Weights of a small mixture-of-experts language model, trained from scratch on English Wikipedia: 64 SwiGLU neurons an expert.
Below are experts of layer 3 (counted from 0) of a mixture-of-experts language model. Rows are named router (the router's row for the expert) and show model dimensions 288-383. Each number is 128 + 24 x the weight over its row's rms, rounded and kept within 0 to 255. Numbers have three digits each.
After each expert's rows: "mostly gets" lists some tokens that are sent to it at least half of the time. This comes from a sample of Wikipedia text that the model never trained on.

# expert 24
router:081114191131128176124115134155140138117105137125136160164166139163124139131147132142094102116069181120108167148117094126137106128136113118105130140092134112142143117127096120146125152137144142119109134145148131143174140169122134142122125100148065143170131132090142091135126116139153153124
mostly gets: " JP", "The ", "th century", "= ", " (age ", " place | "

# expert 31
router:090114127139130171139085174117146134125100110124159113165170110153115114103132119128142159144106153130114154133104104121144073137173107109134101130128118139152130106126153092157156107131104124119139135131128093147145167133125139133123091130165115125125164159100122140121126096140134149125
mostly gets: " He was", "021", "ver", " From ", " During", " It was"

# expert 3
router:089139171134134149128101146121176134160136123089171148142195120152091113114157127190142143140094136136120140145116108139147097147123101105138128116101126140158084105130130118170158168142117110149135119131158082106145126141110148127123097142137091153161171151104122148149083145152128168124
mostly gets: "outhern", "- Country:", "} (", "- In office ", "OU", "hing"

# expert 6
router:103099180150122173124076120103140113158129119137099141135140134132119115106118145163104103140082121106101170141110133148151162137128147123109145109153131144144119129128102129149147155132127147146102148134124137108182147142144137125104117159168126132128146141098154164155130118122101110134
mostly gets: " | — |", "″N ", "- Coordinates: ", "andidate | Votes |", " | −", "- Born: "

# expert 30
router:085116137147145154151090176085136128142138115149148127106166115161093110147152131148102119121084149105127136137165109089109103131123129123112130122082131101158135137150099138150154176131129137133167144142133096108126140126131109121156090112153133155157161188109131118140113115138110149153
mostly gets: "iper", "iddle", "- Website:", "endall", "- Website: www.", "ixed"

# expert 20
router:080120176126154157162142127102150126139118126119175096139186145170124114085151129151087143150094150138087147144124119134145092112103124095139102132122163104180120105173119126143139139152121127140155162141113092122127116126100150129122100133151128145118165149093128142100096162155145163118
mostly gets: " This", "iction", " Both", "ake", "usion", "- Family"

# expert 15
router:084119144131120187156113134097112123101144127132140132120212146183120118101180119170096153119088129134105161143119099150135067114130126123104123140116150152129117102182129159129160114148120123144149153142095096114121110148113150149135101148148109137145160146108123137119115153136135121108
mostly gets: " g", "~", "- J", " •", " His", " He"

# expert 1
router:099148118147143160152106138083111150157109144152160120134170113178095114140123162147113152155092121115079148120132111146120120162176123137100122149137145133121117114149081131164138151116121155127110112154132063115162150115133079133114093151162118132149148143108157093118064102123147141159
mostly gets: "ulations", "|---|---|", "endment", "S.", "pet", "fred"

# expert 14
router:052128164126158197159121123125133156129137153117152118128162118151099106131141132142135151139084145127100155102110122125138117130140144117097138128124145106119130090115106165142139127114140116134121115134139093113179155125128130108144088146133112142126153157079155128109130117154118130126
mostly gets: "022", "977", "947", "993", "948", " •"

# expert 12
router:105133181139143167144096148137158140099126129133154140168184097158118126094152132155106116137086152096132110131110104136130124144112113096093133127102146114141107109157106142144126168144121141115121114124124112124137135164110166130114107122158066172125157139080145105130103148165117127104
mostly gets: " % | ±% |", " |  | C", "Population (", " % |", " Score", " | Notes |"

# expert 26
router:071110166112125168124123164144159150117089093121162113184188122143127138117138168151098136106119145142127134153165124127108134138130107105132161153116164088148113128144142106150131129160128134121119111111107099105131151163120146102136084145153133167134135159076146119123082100171133149128
mostly gets: " He was", ", he", " he", " that he", ", where he", " They"

# expert 7
router:087163142144110175146116133149136168118118112144132168158179116164100119115186149139116133143074140125145160145139125139148074146150149090099113143111108098094170092135096160152182160126133119131156122127119104156146142149108134147102102153159121119146161185074138105083100145175138111106
mostly gets: " However", " role", " way", "==History==", " point", "== History =="

# expert 4
router:062128137116159153156088133141112157106124154144136155168130144179134134154131133143117138142056133124113200108122106140138088144145131129071110155091147094140128124144118126142171144127144096131112135159149116128156139183120125133157109140137125134146169154116141125101128107133098127156
mostly gets: "endall", ", U", "- Y", "- K", " support", " designated"

# expert 0
router:104126157140144185168080196097138105137127127106145109107176155152099117125148133162149141160111136127125145134136153107141131117171095094122126157061115116124088123139132119147143117131128131127154131121130089098130134148144108160135104100155102121129159133074145114135122127133114156144
mostly gets: " | — |", " able to", "ittle", " where", "iddle", "utch"

# expert 21
router:073127194133119177147116132080136139126122160109149115158170105200096126100159127144137162141081133119129184159127112110139110142131127112102140114126118144111124112156143137156129134168142110110132131132125106083172149148123152130143129123146108149154141147106115115144090126129135131136
mostly gets: " among", "....", " \"P", " \"", "\n", " as well as"

# expert 10
router:055108132129148151128104117107150125131093117121113161117143140182114089144133144135100112122093154082100169141099138173124143094141128157108131104117145090189135135128106127139149120104132110104127135171127140092167136130149133135142079138154137131124156149094145112124104092120127128142
mostly gets: "Scientific classification", " Charles", "°E", "Personal information", "- Succeeded by:", " JP"

# expert 22
router:091138148131122184145090127139112164155111113150125150142183139180139128142156149160112137142087144103145138105144082137125074156165148111113111163118116130125152116170117114140147158114168126138136118122139125129161156158137128147124113123148089085151151152094133113118113129149122132116
mostly gets: " continued", " These", " It was", " continued to", " The first", " came"

# expert 8
router:078137142169133162133101175094147117129100155108178125122149128152136109112145170160118142130082158156128174113094122135153100131148131154123135138084151112160133107124132159133137114147120118140155139127117080137136134145159146153165108152140121173123185179090142127113104110134096139130
mostly gets: " own", "930", " Apps / (Gls)", "sch", "929", "ski"

# expert 25
router:094121153163139181135112138125124145136124151152172115141186106152108128160148124162159139130094123112114141145142094096133118169134146075102120142086128114137121095148110104137155182152117117166140127154117094114154121132127107158156111165127128144116187157110135152107095146122137130151
mostly gets: " ft ", " pm", "hing", " p.", "wood", "ards"

# expert 23
router:084152121123137194117104199128134148128105116110127117134176116170121135124139120132126167138113152134151129111150104118125125154152139132131146154106162118110097124111098104139151142145124115117160128109112092117160128149114130120122098136166112115165113180102138156104106119140118146139
mostly gets: " In ", "In ", "After", " In the", " This", " However"

# expert 16
router:092122168160137200136116126110143142125114132125160155158188131168121115122140133167111129125089154120129157134128090127132102137148111098091146118118121112126123124167108138179177140132122135112125138156139117141155142172145142154137089156164085153140161157069107120099094132156112149123
mostly gets: " tick", "==See also==", "mathbb", ", such as", ", California", " global"

# expert 28
router:103151154134148189129065149105134160118111120127153119179168076149117126101147130181128117110078151131111125148148096111118104161118112116125143128105157111149124107160100148146146136111140126158145121127122108134161133175136129119118132128133102166126145134096162102096076136140108102136
mostly gets: "===", "==", " ==", "====", " ===", "==See also=="

# expert 11
router:139114113160146156159097125125155109119069119137138106125118104158137110152103142127146140153103157115128148138112139148146139098166098135112135132122173097154127111150127136140157138116151120140160104132120107101149141145178125117148087127147127139118122151109151121114122095159116135116
mostly gets: " Lem", " Bailey", " Harry", " Kong", " Jimmy", " Jacob"

# expert 17
router:078123145113145177124101144137139138154090102126167137120189142177114140158124117169095180146100108115123144122120048109134116133153104095118150122144137103131113106151132076163174134130146091128136126149124120109142154124120121175137080149157106103148167133087128136119126127145133149111
mostly gets: " been", " able to", " never", " could", "ed his", " did"

# expert 27
router:079127157150145162169083169111140118104124141146155129133136126161129125146156170145114111118093148115096146099141079117113136130141134110081108156123135120144141135152126147148099127159140127149125129145125111117138165165161145123138145139136087146146173188122135113112108135130129122135
mostly gets: "L |", " |  | C", " of M", " of C", " of the C", " of P"

# expert 2
router:059117158124151144140127167122171130122088153117150104143170101171101152083161112157138166162058143124106132114106143095181112146143133119118105143117164106125119086154118109156111154135146141114125147119109117129148125128131123148144112144139088126084133162116118132091068127154140152119
mostly gets: "ress", "iab", "ict", "⁄", "utch", " card"

# expert 19
router:150113133107131188161109187097130146148085116125166103140156087163114110116101160147086128154050121122105191132108089150122101160153137118114140119123146143154143115141098183118173152150132114120144096162137101094145152141135101085141109143126104128152154155101137099097099118166103139129
mostly gets: "===M", " drug", "ia.", " Syrian", " Navy", "ican"

# expert 5
router:091166171133169146143108158128144154126120148137155126135171124172142113132144141157118161137117116122120118104140106158127109140159106134130134144140128172118090097141102113153135146095114160119111149144125080107138134144137120136145108157140101118122161134099116093115066132145141134124
mostly gets: "| Turnout", "ulations", "| Best", "ures", "itive", "ches"

# expert 9
router:078134151133126185123142126119148146137099144103145134150148098165148131144138139138099139115087154112102150146139086075144082123123156107081120125099172097134097092156084110135139131162135107135133097139123095082136128132128133129128106146124127140108170154092153140105121146156091151142
mostly gets: " draw", "M ", "endment", " Battle", " Summer Olympics", "aya"

# expert 29
router:104123137130133188169098150102121123112121134110168129165196147179117113132147135171122139138085151114122159133145125152145116149151138091119137142118136100147142106167130147143147162132115130140136123127142090132139148172122127152115101124151123140146138155097119111092092125162131147138
mostly gets: "ic", " human", "ically", "ics", "ized", "onic"

# expert 18
router:076160154125142188118074135110169118101112124116131154158175127171104124160134109160119168145088135121100136132104062139150105121134102125108106138143149128109112126119134110142164138113112126114149142136122104120141114172126094153107110133164107127154135151084130140098119135152114133140
mostly gets: " been", "OU", " experience", " find", " contract", " deal"

# expert 13
router:110107160133129195153089157147150133119086104145125147147144146153108124137133124174111113124094186131125157108118102120109108122139129144099134156083144129133130092150093112141130141148130120156159123138115127134165123162121139116116099126169094114177144160098184137132134116146089156122
mostly gets: "°N ", " (#", ", after", " hp", ", before", "%"